Experts of a small language model.
Training: a variant of Muon for the experts, 588M tokens, 8979 steps.
Below are experts of layer 5 (counted from 0) of a mixture-of-experts language model. Rows are named router (the router's row for the expert), down (a neuron's output weights, with its number) and show model dimensions 128-191. Each number is 128 + 24 x the weight over its row's rms, rounded and kept within 0 to 255. Numbers have three digits each.
After each expert's rows: "raises" lists some tokens whose logits its average output raises strongly, later layers aside. This comes from a sample of Wikipedia text that the model never trained on.

# expert 12
router:132153145073124141153112065140128108141153119133141136147127136126133147131124126098119085142128138057132133102090110150144125124117146135106093118101142155090173133137151142114173142181115130
down0:108141126123150145134105097134161110113093138105115120152143155123100150111133119139133128165158105121118124106157110129143109122173133142160093140173124149128146141130122111085104140176099160
down1:108112138127100097123129124103156124096106134114122142151121099140148103122128136200125124125132139159103148122108116107113146134136101124097125113102159070154147151180126122127112140152105110
down2:123185089105090135155143148114117114155137122121111109136151142096137129170147131099170153072111120161133132137126119115160148126139109144121165132154139119130110138164110137144152157130128122
down3:152122142115118101143092077138152118163139099121157166133096108102120133108100101138130109116135131151155149118103127155085113122136122169095114125142122140136160126081098152129114100161122119
down4:124085163161088141152133131154121137115113145107096129142121117131124143119135145123115137154112086111116127110124151092047150130071104113126125119139125099154139102090150074114096120146148140
down5:114137097146124120137175110113120124169137060157108128144155141133144089112155142126114171123109100166126144114108110151108090174132111085093143132126103129166134148142158119148154146148090161
down6:141111105134127131162126121118124168124154152089154140103120189115140117113138152084086106138146116121183125077128098106120118137160133135140164130133157137097108076113156122170158122105118163
down7:154149142180188148167145119139162151126130151094141119147080157116097151138128130107126134091131140127174113131162152143126167131120129128093115130156135115135096130139145126146075144115131156
down8:144128090092146117110140131112123133152119103163113129148138130129158077158106147108130146146108121132075118157105133149107067110103106121065119130152113130082176111169103124141100161149117160
down9:136138086135115154143126159129077080132120103125103117131141117152114145112121136100096132190100142105114139141164133128114103121153152090137153080070137143107139112112094115122106122084109071
down10:127110108119169097130133111124102167146162136129125122117117149132162139133096137165087142147170082138118118133140113104096069123096129139122112139138118175101125145101131124093134080106130148
down11:118106160145178133122112120148113152088102134134156167122110173119118140106135143181146101123140141138135163155166125121142154141116161106091119117117126135125145092122128145130120142138080147
down12:117157087171166115185154155153096130147130175119139149145173150121110112167120124144140179164121143168148140110157099126100149095110157156141118131122165182112115131150099159140078061115142123
down13:116110111164096141121098148137109146116089129134115097128125156143128120128141074124110156138147142139122111112101155149160142133143137133089128099156172114082113166150167130144117135128144103
down14:103136142194137156156149122096122136145139153082169166125128145102161110127125112100122115141120117151139126166147114126133137107101104101094148148150126091182127084134150105138135126131093166
down15:156152123104181172099137102089123088097162121117141103144129172146106141073082118137129134152146136146118118127140138134120125160138144140133129142136154167134084156133121130087114105138146105
down16:140110115078090150097086125131124125141090087124168077124168136146151144135139110134133088108127101140150115133104121117114146122126103129111128143135112135149132110163135153098102145140127137
down17:120183144161085097122158098136103139126093137107068178117104130114110109136106085103127125097096108124105115095134158120117143123139147116179144166147128114144083123104111131125144124151107178
down18:105143171079183100116093098093141152105138114116125131116156143130080113129111120098149133120054108113088170132116113129105088136123136106141112148112148112080131096143132129088109122156140168
down19:109145129126130176141103141107101144156109092176147124133140140108153136133109124151085111113104102143120114137098130120098132131120197170121157124159107181112116135137120117107118119093151126
down20:138124137111130097129107094128164094084154127108115124126154138135130128156133142136114102137123140118172114162178116144114131139141110111127155163108138138081162085129149116154112121143137099
down21:134104135077165128120135163106100122077147142124136146098121125144111162122124164180153103165115118131127112155101112118115129148118115147145165115105131134165188157077122145140100134129074132
down22:150124129160089191125113141094165139109147107128141114132136163106129130105151128107124091134142133127156107152125156098145156119166157125141124127124146130113106135123115123156139179088131126
down23:168105185130161164180102112150145124131136147100150149117129160116145134156136107109116108096122126124140142156168103147126092132136113162157087107145084130122125117149167129131155133099109124
down24:142168107112133139118129126135147121140130162089147136146097166091150110132132153097156128140168129114189079090129150096116121116151157094128152109128118114108152128106154139101132124098111098
down25:079097137105159097106123146080175156106140129138156117160195099140173098137103162103125110162154142104178164121144123094162127103118097100148146143162144166150145137096133113109125114117122169
down26:089143130084100118124131150099133098110165102101142142172084144128101108100115150110126129162150134166118086110113164184137135121133152124080135075153152099123098162133104119134154106101142096
down27:123070108078123145127121121093113106096109112116127132154132098123112108169147122118114118148110145084143137099134147142126134129104122120110053116088153113145157150172143133099108154109123146
down28:137136143218126115154141075104119113157134131126138115153130131149085109137118106126093135116146166135133138108130098119165141157114142123132136114098133141125129133153132123124164078129126167
down29:128124129185119129141155104081093158126138109174150183160118194103123127129112178075147149131124115146136106122162103127103117127135149145133103147153149157099095102102140129153112139105150135
down30:117113149117118153124098158117123098101171126123092131104118094102116131142132110117124129081121171111118116142114115114084107135162174098135085135136123129142118170137135129167093149178114118
down31:140133139060144156149127120135110081117132146071103127159149131131162147134120096135124132142151111124127095085086121145098144150110120119113148153092159143102144126109158156085124134136146116
raises: " Other", " way", "\"", "\n", "\")"

# expert 4
router:116128165137086159153135152121111101156155080141197135131162130137162122102141127106123109142118089124148164104179146157121142151109158126128105127172132131169142139114121120134171066072126134
down0:124110146101108108152143161130147162133132110163123117108144105131145115106131129077165127114145170162119110123132147149151150153136169161115133120104104115114116121155108150110160081109106099
down1:145109126141121159161114126086161152166108119151128147116144140181094155131137119083135107137111143138125149160122105142156155130103119181159137165104127116100071155129133119112168146121157116
down2:101118143102116118112178115148161105121152118152080151155115099140106100150154095146124088101137163124170101114127130149127120129177108151099104110079164091115108113138141102139105134119102159
down3:123106144097200095131124114161162129166147084105116125138174091107138157125156133138159123148101121113146107118130110135130104135106111109113125149120140144126124111119146143099121146127148124
down4:107117108088149127121148129123090101134101115136145116145127140149087100151093121123142167144134161137106112153191127141138141108132118113106136122073082062118130142120159146127115142100155122
down5:133108125056132122108103106152144123134141149132173113131138163147103140094169133156106146110103134155155105146110104148138159116086110105106113120135119183112130110107112154071129124115127107
down6:150119100135172122126156110122106099152120152101181166145122123097101147141145109128104137149119096114080145156134121183121180157151140112158100081157119114106124057159100143117152106138125124
down7:114151103120132123173138152114156135135120126120114111133148150153126166131116108134070095116125118121160146121134111157139142133123169154118109156159118121121131100117148129132146160122138087
down8:150156122158109103128153073142116083187153124166145159128132123141094113142106173117129151139123133094149157113139140154130157116120154081149120110117146135130125128141088159169135094105164159
down9:121068121141136120125146120112130083114154109141114151132114090107146165175137111147138139124179123137138118158160093111105132124103108133085128099105137091111137124124155124156134115132126125
down10:095176148096129110126155116134114124153123126135099111090098148116134150125096088162166111103110137105116123152145113101121115153187075133167120104122150093100120116147155116129126122125130165
down11:146103111137137131163142114175118185114156117122116112139090136137101118137115161150121089115111142081130117141101103098150142111141165106141122101088133119141111077113125088161146077172169079
down12:126145151123156116149132108115160101108158137113133154177082123130118132143118155123136110094129091119110171134130170155105105159094146149134126065139092120128127132089139145147127144114128131
down13:153099104104134134190140122156106143143142117114091100115120162150071161132127160148207104113143126102159149139154142095147126146137107135164074096136139114113149129137129124120100085159165108
down14:101123116110111145113146098147130110169115159167118123124082116143093116160131139118132153130110131104174096123133102142075140095076112144079091165156079154130119153127114151135101148154146094
down15:168152109185119111157159143119130136074146155156147116112144141160145158165122127124134144122107133140150132157086103145126153125116126097146138151108116119097134168121109092128116128090169127
down16:086131127121136187132073125118143140122136122154196131155134153126136125117114116101116128134130132168101098142151168114103125097132109154120074124114126152090111182126188135141130137140190082
down17:131155128119140106101150141084129157126137103104152177140146143145127150108103106117147149155159161138141117160130166101108138118108117116104115104153103100114128133102102099139170099066107122
down18:135137121159125154094109100131120083126114132131121121061125129142123103126126134146116114128156033158138164098137110110118149117174173137115114121168140113098117087112142106120087133132091111
down19:133142075113109115106117133124156122157113153103134158134102117133137079145045127157085134132120151142160156120118150151125132112112159115145123143126147137152158093156155092104138161156146133
down20:150138124076099166097146167150148111117098107135148117118115143162150087095122127102114074114119122093115127091139162134143118121105153118166162155149125140138175141123166128103144117162123130
down21:075095151080139126091128093143157075153158135152141124121182132171151129102145159117139164117111106135108092129190148115120169168123104144107146130139090173145113100110100096123075124117145119
down22:163115110135123113143148115123149099143140152133129157150155113141104127100125120124099137146116147151134093150138164124162134078091121105117095115120117151142120158129157142076119168096103117
down23:126126143096132090133126131138178154128158103125142098147095137118128113128137112135161158151148114129092136125117103114148110151136110103118125121113128134106099141127128156130108087106132142
down24:139162120122145146122148087143114126136135101121119131159132121115121180135112164120134102133135112126136126089118136085103097104060145107165122157107143120115126097148170149109130098126113112
down25:126091114133193131155128167131152116137159117122134134164214085140153109102157118146151111115130137160134134159112081129114099124168100140146142139145116121139136153131200115118105129132130119
down26:116121124115091081123100161140131122130111194109104102131090157151138097167146171163084146151110156154104129112174120088136137117102114138136118114137103159118130153110117160089152142155114145
down27:109138169097112121177103137116090133173122150121106145156144043115121153113144157163165115150111157127116122129136107177153131139127147148113135178138114113128133138125110094126103129165076100
down28:149101124128100159118094138116141170130124107159114137160124128101143097122099085124145160132124130130076084140131141112106112083148131129156142131124166150175099152123150124078134126036107091
down29:120122148086147125171120154141130087153124130153147134137124112112128117107117138091126136117121133132103130101129147080144155154125142152144119139096120137169188149145105130123144124203130111
down30:145157128154091083134132164155136147112115115122173153166122128167093093124138105126125131099128125099147127171101177133145103088130119110142204168171125105157120124140123124143155147153145162
down31:133155132130129144118133166123152162147092086117131161141161157109119142118123168110138151119083167095132131147113110138102133131162161084115152112122103177161165108133141118113124148085142116
raises: "liga", "vin", " Party", " parties", " candidate", " votes"

# expert 6
router:166143182116162116130102140158119119101100131096144167085131104125111132148145139142151135128139144135136170116102114142090186149111126166134131101078120093148133136103149130159109135163137106
down0:088182137094157131140081163117122164156141138120121117149104132145127174129143154120168138103156105138121139109124120127165128146139117106129074155118124091150161137161153120101120154122158153
down1:114112140090110103113152119101130157101183128088137177147110105140138153150105110146134161148114135118124127144089131162173158151148165079103149104108137143164115126154109129108135133086142101
down2:115144087107102140166159095121151125082161162153120173111119084150142095113122119150111137130157125127139105103197165140142134146091133117118154095153123133131100120156164111122115120084145117
down3:112129134093181157140140149087156149075107178072144138149105107090134114134150106107111090146165157101115148117118110113133092114102109136146134146148139140119099113132128112148115151157140143
down4:148126133147137099132143105124161110098116147153151138105164130135125110107134186134105110140141113105151133183120167139117122121103149133110133132129119086111149076135152121118167148129098100
down5:129112187117141125165163114107137130139135130132081130109113101128117126135143159162105109145139160134102128144148125143135127121099124127083099129130097094101157100146121125152166123130108133
down6:092100140097118134122089103138146156158110122099134076095137146162097094108088156135093132126105143134157088114133120159147139107098104144161090189164131110116129128087152146134113093211133140
down7:146111109157146089113134115134124162174127136133150157171146162120143116165148159106093143124123112119144114145173157153138113154138127108177107141129108138150146142158148121137101137117105142
down8:114092146092141153110118127147078123120128141111099162116140125149130159106149146157109129140122141156148128147109107152095140089111099099176127131124115117144127140113110122142124155155090147
down9:122136177082101131135110124114085154176123129136121119160117150140120118127167079110121111130137115099115102111174171146140124155143066145139123151121123151110197126137132129161104124098106140
down10:135100145123126168154160108111188180117133115148138136143146117133089109143130131115134095132159132083105133157160127135116168102129100108111076121083125149161134093111088147088106108164119121
down11:139145126177124125116092103107138131108136152087151078174145165119085121125164099120078125112102136129116121126126128143143120103133113141155091097087160114074139123118152138123093139111166096
down12:117142132117162107141135149117157099122114156107120129076136122098154108109113144153159150106108135135136125169099140125098144132144094128147161143167106116090149133154110086122112123124154108
down13:091157115141097130101108117135140086096107076123140136172103117101113117137109098127092103144138111142120105138122180101137134134165128136148140110171165168148158144117134132138154124121146153
down14:119129116205110118122113152062106162125152108125164143154124134151158137090134117117138127140124131105131134136162115119092148176106127100129123101184149120155111107091155104143154104088135166
down15:114145106162142113124112135167109148134117106126124120092149146171177141138137140109131102111100106151149155150109103074094093105106137117121142139137106142097149047124131105123086123147166138
down16:169116098147127109115092177173149142144142208118137127129157115098101108117144124119142186158149090131148174130173165129182163127127145123179144152144144128105130124117187161163131144122121090
down17:096092115114134133116173142136080118136136142139143096086142101188135157104120142159164094091152077172134179130096104109125117104096110107141130124130122124101160148124103113127073158091103111
down18:126101122103097166128089119157146130099124128130155154076136134126172102161158121160158067119112119126120124160170131105142152147150133147158154103113114109127116155156151097149095122104170141
down19:160147106149091154113113116123117107150174107167129139093117140065159125103189095125134156128148132127131084106120127136137101163093173132136121118122137086126142128123119151118154164136148081
down20:135101128162108196115107138107101124134123122182145133145093187121120136129101153147096120091092123117126119152150131087112095153098106104136194147130107113135091115133120127140121158146175148
down21:118133127139066158137138125153098164129093155175139125124103111128125136132088109126108098137133139136138152130128134166129126116136112128134102158159108094114139135138148138181085107109168158
down22:126129131101115147127087131084131144101140114149094103179113123165077136093169133094100133132114120112129140133104133138150092157169164089079092129130116148137134148145085097126144135101112108
down23:187105076159131134158129134152124076121158150129131131136153149125144107131140146110133144097167120105120135150110111140104168142170136108115119086141103124157095130157120126061082126143103136
down24:149124150123162161151150115163113156108130117148130157092197117103154151167132132096139154140095099142098129093128128134101125141090112135100096121079103118166144100136139132127166112116076170
down25:112104110116124137134209131141099169113134160162155107135111129134137109132129140128136132124135132148104160141112143149152140135168129120124139095159127150155067123099096113087128106085135150
down26:127120107090081129131160108144115183110119146109081128113112121112096119112106139182132131154145133068137116079078163095121121127117124147128094117125119098180100134145151148072086143113089115
down27:099138086168111128131162138156103136154094098126134108128111141134127113127113060113104126097122143110117149120154115151140104122134138114166147150135132138140107098134125162136120155139177164
down28:136106127168104134116148152131131103118121113154156135110134088135144135112126099165091133134101169091130139113132143180097155128081160098130148148098125136116142132160159151186102164138130122
down29:179142139165142148141125123140112130121106141184136153094144087119081124142135131130063154152116123110081108128116118126115101131126124106088122141113086159122140138095148105130112143163093147
down30:100131128156152108108085081143146138124111117136152137141147139125108154170150140105103108119130123135139099112129107104193120122110092093094138125131118124138136095161172106167121158109158103
down31:127103119100123097142142140105158146103096156147118104098168126110115144141114120115125075145124146104133098146131131137111120111120149163097093109131151104103116161138104072133092128102108132
raises: "|", "\n", " |", "=", "|---|---|", " However"

# expert 10
router:115137134096120125126128106104120169107162127156123149133122115125088134129136118159126106133108131129139164098118102112123086118121101131119125116111094128117176139110142125102072122110097115
down0:131115122122183152111142086152097138158097139140129109094113151067110146155104128129156144112148102116181133144150101130158133137123130121146115178139073135156122151147127100115095162155147112
down1:124119155111098124100125110116138152137130137128143164118100101149147101115154134159116083142164131122112116127122137123102123161173133110100133100109122169135110121123118126126144120093108162
down2:170115128152149122130132103124142103094164124129175147146135134118117105092099082155156127165125143117108117105133153088140139059123174120119124119106196106089130112096124110138146069089120113
down3:103127091149136132114152132079137123147118155109111138136098108147119119166086115104103111129089176153181069115103148118137141114160155110135147112124117130171122091129148122150164135119129143
down4:187115124133110112095114157143050174134134117126127121153161091082138107107114142126137127110152135159136134113123166153103114125133139156144107158129095096087127176153133147122147134133120133
down5:109143114171160106107142102089169148137117101132143136150112112145146131166144108096086121164154116159135130138111161118156154136121132184140164128137107153139167132097115127145165107119099135
down6:168157118134107162138067159111161150112137160141118112120133132142152114151103118128123133091147113134116108097121118087133119097142118143103105126135122183121113133129141181148142128106094123
down7:058147108180114075112140138133184135113167128131099138132155093154087155133141108116103146127168099132125140147153112152150146135152143136123090109110146127125144136119137148151117103114154096
down8:096127121147109141114130103140134110071130100125130160118116098115120135126107065122149103125094174131106146138129116140162140117152101138080124151108091127113100163107073121113100158164128128
down9:114111103135149103129117137094139142118142143117126127131124127113138147126103094076149141131130160139185110104127133165140148098113084087132167108092079156085113104111151104135109138137140133
down10:149111101110097139144090114109078108143150101140129176118078137130116113086120105153112098097145155115115126121118131122122108138146125153130105108082131148106110148095119148132091159139117140
down11:097135113096105114140090138138142082126142136150118106144142180109086107146123119151128149157129158132159097127116111151132144150178115119138118134098148111150102103122120125129126152123115108
down12:137125101170127113146102125155141128173172154090110134148149109146113114143157132096165159187131106118128112123114138171144140121150172152127174133123146104084086137150190127143132119123079102
down13:116135099170159143105110141088119135097108135077111124122142111128138119121129100121158072171135130133132135150100119119161117153119115114126114138117157120107138111133102119097141137142093167
down14:142165124111170085151130117127093132103114150111112149148149108116120145145144106144134178146120114130122099141113109125125139119114092135117101121131071147151118144148121114115152136131073115
down15:162176109144139134140075105133153146172120110136111115135139166097118123134135183111144156062117117117143085108132148145124060071129135136079124151146140137165101140151127129135133156157114124
down16:108105091143106116132116121115148082126065180107157075117109170126127111157102153163136142117138121106120132145120113154089116138116122094092124146112140175155146097095122118133127118127133137
down17:125134118151072113114105113133117162142118112134163110125144104125102071114103150104113136130138147102156174118151163098112123123127103171167118152145166135142200151130133135168122133121171115
down18:138150117169124141156085192124156086141156159102146079117149120139156132111073148147141118113159118148140161129100126138137091139160143132126132138143114186136116137093135156127154066093146105
down19:139089118087176102110146105127138151131106170114188140161165138153132116126171176155131164149078071113097120117169140165123142127135119135147106181148089151104105136096148136116122125127133125
down20:115133166065134145114161112112109132109134122140150119095150102115143166099114158119139160083127146119142144126124147106107077081106127115158145111176120091112128149132110126157114135121133103
down21:147144134066154142092129120121101154109150138100155113105093127153125088135194152135131135085117125132151109154181094114161118125110103106142124195134122142136175117111138126079115110133139114
down22:144135117144158122146111113135154157132114118140110108133107163120111135176142143173119136130209137130127125129127091133118112176115121173138169167164076183170130120129116121100137093097113108
down23:164115115125124144140092109141152129178103143115118147123153187153171160120149119147127136115138126124137112133144103104124134133116162121172074121151095124088125116100164086137156148116116135
down24:118115109170125111116121098102128131134134165175124126118145095127107142129140116130157150073112158126157128122127107091138097092186071121092094141135111086123125135142135103112114118169149131
down25:128119108140148123126160138118105151123128153137129194104105103096103101114080100135124171133129099124166135142155106104143113108161128130186138121137110102147137144131105117108118110147134086
down26:124111106133157123116128091127113133098132099123152123144089210142166158195122139114103137121109139120148157121090121104168112138110140134109129129138140096118134141148088115113124108123151134
down27:143128137138146154124092093120148141166161080092115126117152125105165109130086092112122128116122120096120112150135101133183109144148103124135114176132114099129167114155191121137128146162112154
down28:107087104138100165135139113122099116119133153081132101112096146088112076112151107157118138142140099150159132151103134141156147147094140117138172099113141108123135120116115124110135140125140094
down29:101093122121123108109142142130152140127127123105072105124126107156103147141126122120132098124153104164145113117142139121086119133110156146145140185162166154115152105151128150099136098169145188
down30:119136148087149135122130123101180102112150138143134120090095126099158151093183090108094150170115096100134112145142140100127094160081164092101133123095140132107152127066121118113096099110135116
down31:134091145081064118101093114127116147105124148115133157147107083117121114126155108124109095138113134128119104127120133110121127146160121100126122153140108156132137101091142096166094109151108118
raises: " though", " although", " while", " if", " when", " as"

# expert 21
router:136182133099168172088156142138145119107131120103116105110134142139127150137117118115106147102139156187136123150070103123146107157148118117143079143106128135152141130125126123153147108161121124
down0:122135148214115099147166126110151134138145126119140123152084120102128079148117094104140164188145118145131137108095165149155127161095153142114114125094152139153107118109114137095158152130122121
down1:128086158083095207155083099097122090122136145166141144176151127104135137093134114110122151109123150132156127160174127070157099104100128112113125118087163146107164082151088103160099124129116123
down2:134153180163154099180131120155115136089121134167110106128093150153122094159141131153106118100110170118131167121127120120133115166100120122137139094105118089119105112115166095115145099134170164
down3:108131125149132112141161139128111155123142131132135107126123116071158155136116124127160114125117154116151139137090177153108095121119116129111206127131121123109144129142128123126187116167134135
down4:124142138158166119177156099132110117111144105150142086124120167107126133120112131097125120088126104161125144144137109085160077126086134153155175132163157167158118122134093177140137128146103102
down5:158116105122130182111105099157119132109091164146115127115137144115113143119125089168108157124113160134110150143186122062111138121100112130114131144145101122136163084101151116123094153111110137
down6:111110118174141160137116129114148128182145154125130103110100124127171158141128159115139116142135092144154144079121159185135116123136129143092151116117147079134149157094100129099127115120157124
down7:132145147100135130159120193135123125090139146118119103114111143154099122100104144118104114132168123111139078142115130155107128117125133121162133142124123151101154129136154103134073128114124124
down8:130109077061119137166168162157132178148114101132122109181112127142133113110110169123138141099127153116063105136080127130107097148129133112144126144114103118115099101132144102172139128162096116
down9:146092074176106089136143170110089131112198108108117120146126152124120129164151113093093116168111109107120099137113100160099140103126141155118124123131119120176171115134107160167182147103124097
down10:150126125101101126069112121112105139115160112144098113110117148130132124121158099155087100145159110084144135140119121097121083141132139115187172108191078166114158138077187123099129106157121123
down11:175166115158156148124144111117132098129138155110116108099105088158152113083107107132088082159134138109118094126110125156174100118106149107136119114140126128132160118164114121153151107118139152
down12:108162111105116112114123130079184102126121088184113064128106139137138113142129157159127103079122163107116129098111093104148105136120185129152124159091116103110102122215120127140150157130121138
down13:126115146092059117139142087137172174098151103154140126156119106124120131160188147123106121111113112081137109073152136129146071141089147104134107164110185133127152127139144118142071157101143137
down14:120121090148154120099139156116111118149149105141124139120125155087126147095130142088117094139131097133130136126118110126114144097086128141123160135139136153147171102104142128115161142106075100
down15:139088136100187149114184083158107087139106151109134120147135147123159138158153119144128125157131101109098143117101135107095094159116094145128080149128131150120164114120126153110124110166134097
down16:142097117143162088129196138128099110132111130182071149110089141145150136138116099156127109095111163100113110143123164139144132108128143165118142123159115146082140157138119144130099197143186146
down17:171112152147150159101101137156115133118119127122158137174113135099116179110081105090141151110124114164143135132147150139155112129129147169142125107096138088153172147104138149094109115115108100
down18:111132170162107116089176166106126140143160149145124135123149114137144128128134126115170154149085101162129093149149151106116116136115181136124133128143149118132167109132142143131180138111157114
down19:146106128148070165140110124135098076138164139136098154141119100150120092123107146162121155128134123140135128103106115132134165163126129124124127103133158118109110147115137116122125132097130108
down20:160171129136129135118175123110153162144157155113114113101119161133111116142132104115081092106137131158168154163088137156173115156081098138085100147133133100101139114112193117148115139155116121
down21:146139121146137116137123118119182120137125136109123120121120075148081148122151134146114113146142104118130120129156148139098084121090134120096104119073111131165165160170120128085162189136126150
down22:137107160121154143105139132087090142137132114149126126114109176108109117154154090140103117117168115104139124174142141114103131109099093155103097147150139110116141124127111082106136086110122073
down23:157118094113158109097111148134099113101124124110103118094112114153109145148125128136134070135105147155144103140122097100130114153162116134158150143108146113144159130112111138116119175130139146
down24:150119117131137128111156097126109133125147131119170167142152175131167129133107122071138089146103109122130111161136096109079125131108099121095091109148127131162130098161124120144156144075152069
down25:093136107150151126127058137138158093146118131111137107154126125136142128085126111145120124137106122140174157162111137128105143119109177128119128120159124125135119139114088111104136141135147092
down26:128093133140120155143127152126158097106093123127124118177076121143107145123078055103099166096099134157112151132135170148128168165103106075127115154083144128116097124147133111145176115154126113
down27:123133173118159174140088117153125146108103142117144100129089154127126136145121157113102125119134135156092109151131122146150131172139111127148099119138091099187149146106123149144103103177151138
down28:133153143120163138105110093130099107142119112168136123187120124094142148179137113128071146131158127126107136109108111160133148124110135147144138121142124148064139090110104111118143141134104136
down29:138157113137119129104155115171160167147114151101123116111137160098153122103113139114132121109117125151135149137166119101155144140102156126126156169177143100104105155153123133173100084125146135
down30:151122109135151133153103142116105122148134101157102124115158107109140149130118128134090184142120120090147097143129118141106140105121140107118113106163075130114100114092109115101123110136103078
down31:100128127119167161128111084126145151145112101139160147168152159156146132147109138089153149171150154126113097089135103136105153128109104147125152114117112120118141078099121158113148116076149147
raises: ":", ",", " –", ";"

# expert 20
router:143140139162147130097182120080142116125133118150127106115145117175120091110123112124140175101106118100110111140131119091165108141130110108114156130088115152113171126171140124170108088130091152
down0:101141087128131133122137152087153165144104179162149099126177116109148172133113123161070117069173137142126115187089167142128119136116138128124140128084144139176142155108149078092127107150157146
down1:141129095095105144149102134136145124141131109147121129157078109124088112094156172132109148127122133101136144133156148139122118104148148117133114154139137114141116113112109157092127119160115160
down2:115139104164119149153168114137138117168123113158121137095121143118152118136126129099123154104091116104127112139121129125129114093137135142161139137149134124094140114115137121142200128140114141
down3:142108112118170131163123115146141097115099138135122128151160155118125110110135142108152123133136139129132083094127153080098136122089126116090076119122141167150120123145147130130072084138096092
down4:146098155164137160125085082111145102172153145110132145139172129087146087119169119128104140105124125145109130166164135098102113131153087138117098100123124092150112094119118107091078131149097115
down5:081125129128121152143140105145086161179133121158125097134131130139165154126101111100074116116167143115117110111137073127124107114095142129109127102131131122090127118128142080128098117157163155
down6:145069125185150128130166102141101138114091121125140116139135038134143136131126122107140174128103109113128128126182152125100125145106131115143109137162140156147113127112088156121109121165116143
down7:167123150193142148144140176176106150120132115138071136135132124083147114104110110123146115107127137109131157082145130094094167125095141107125120099157121107209119142132113123111051136136117119
down8:139146119121133119114118117149130122143166136153104115158115106132105104111101119124139120168121088132154115130130102126109116109122161102115120167106134105121163131145115095111136102121119134
down9:167134154132132098149131132149132154125152096141118170131138131125125156145147140170136123130144115109122093141117142164151138104076125138094129126113161087117122133138110114130162109092136087
down10:105130149150138143152141156149148111109135102154113138166123107121136122108129137123155114125122148096125100132147154147109103141111163130119097115177165109178121096170071160126120102145124124
down11:176152144106111136128121138152152124118124131115112160086136103121093115155108138146130173135175132128141103118154108113111101087110113130099134127089066053154128143127134158122061134098130100
down12:133111103090091158147173154151169131114146122123114134108153174147119090117151139136167170163124146134125111095137109159134163124118110093126112119118126146133114132116138184159144174130101081
down13:131144146129145102145116120088133142140102153120178139181147165119142123178117122097114131133151130117100123137077105150106153118117108132117127108142158138141146118106117139114181170097109144
down14:128099108154119143125109102186149145146104162098138146117136139150141140157097147098152111110120103125145132116177113073100144100168103093129129143095091121137080133132115141173100135167166143
down15:109097111153152127152141143147149130137134124143126118106141091112105173143101160097112136117164132113174123078124139086140109164107145124146131099090139114143133118164121106123159137140085129
down16:150144146162114103096107129191126136153140153147138104063122166116140112077173102087162153109145155108132152109143121144126115081140135108149126126158162146128133135118135165099117134162108096
down17:153123128062143107106169121109144104097129095160114129100078146170104065120089137104130129116101149096134089127145109160156139137110154101130126102150125140139128159099110111159144151154102160
down18:123083109096168165139099139118137136137095155088145114084120146115136164102120116138137114152119138164091143196132162119119155103095167155111111130127109156129118107116126127093119135159139135
down19:145149152061120119121137129155155162113100165126151156139098163142207097115111096127105171103112111094098120104156104136105130117148139133163147112113131115124164095112159121148151108150160122
down20:147139167150107137119116094089175126132131116082116163118118143150127157092151094149099112079118129114125100127144103087151154146163142150124111142121125120117104081111130151104070141158143143
down21:117138110100087137130144124131137160151121123167116157139132142122092171100083124111116128124079120136128124147101094150138143167114122164100123139120098172103119113124129165141116134125158193
down22:080085126097118123123131122120114121136182142097103103124153134148136133104128088173127136148121117140127120130106129107136166138128109101129170106097122097108108092143137097127145124133091153
down23:121135121117152123173094125104112117124146107118148148145124128093095167134173124109135163132120096160113129139118083097188122111105114122172120130134149107111122107124119101148125137119126140
down24:125104173113105137133142099139109106118158130103111111139132102116113138123107128138171124148143129103106132180087144076097129096153138130104126098136097124118110141121121091147118122158114099
down25:166130127136097103164101120158199149104153133102115122084155123135136122099095116143151135117155132152128110126183150135135146134105140123134139123163121128170123174160107139127085114150137093
down26:153173106084107108122149165135136095111109186128129118150109120130148114152104139153092149104090092137118095079086080149099139147141121155138115107115140102138129104105134069134136139120189113
down27:121145143115097135160112135106117133156133141134129124067091185142112133115102118125120118122162128117112120089112123123138084112112095145079133097114119154153112119104126100093179122108176166
down28:125174121112129123126126078112171092109115097165151129142150103143093127120149160133149131110119137143126155148139095117152130097156121140170157164140104111093096089098119103110112132114102135
down29:109121140101120124093114114131134120142133136128133137165145106122149117166105132118117183157145111115115118071122114095144100108179157152125105120112139104116091115147152158079122145109135122
down30:126142067141149115120140184125136167121108127150140143154112113143120131131098138114143145135131117141073162113110119172145130090119086118169146116114116144144119139155118129083190131148138182
down31:130159164152146126121117103132145146061142151128134132133126139155089169136119100122154150105129118091106094135115075130109178161111092110134117100111107118128136097144119118132162061117127085
raises: "-", ".", " and", "s", " (", "–"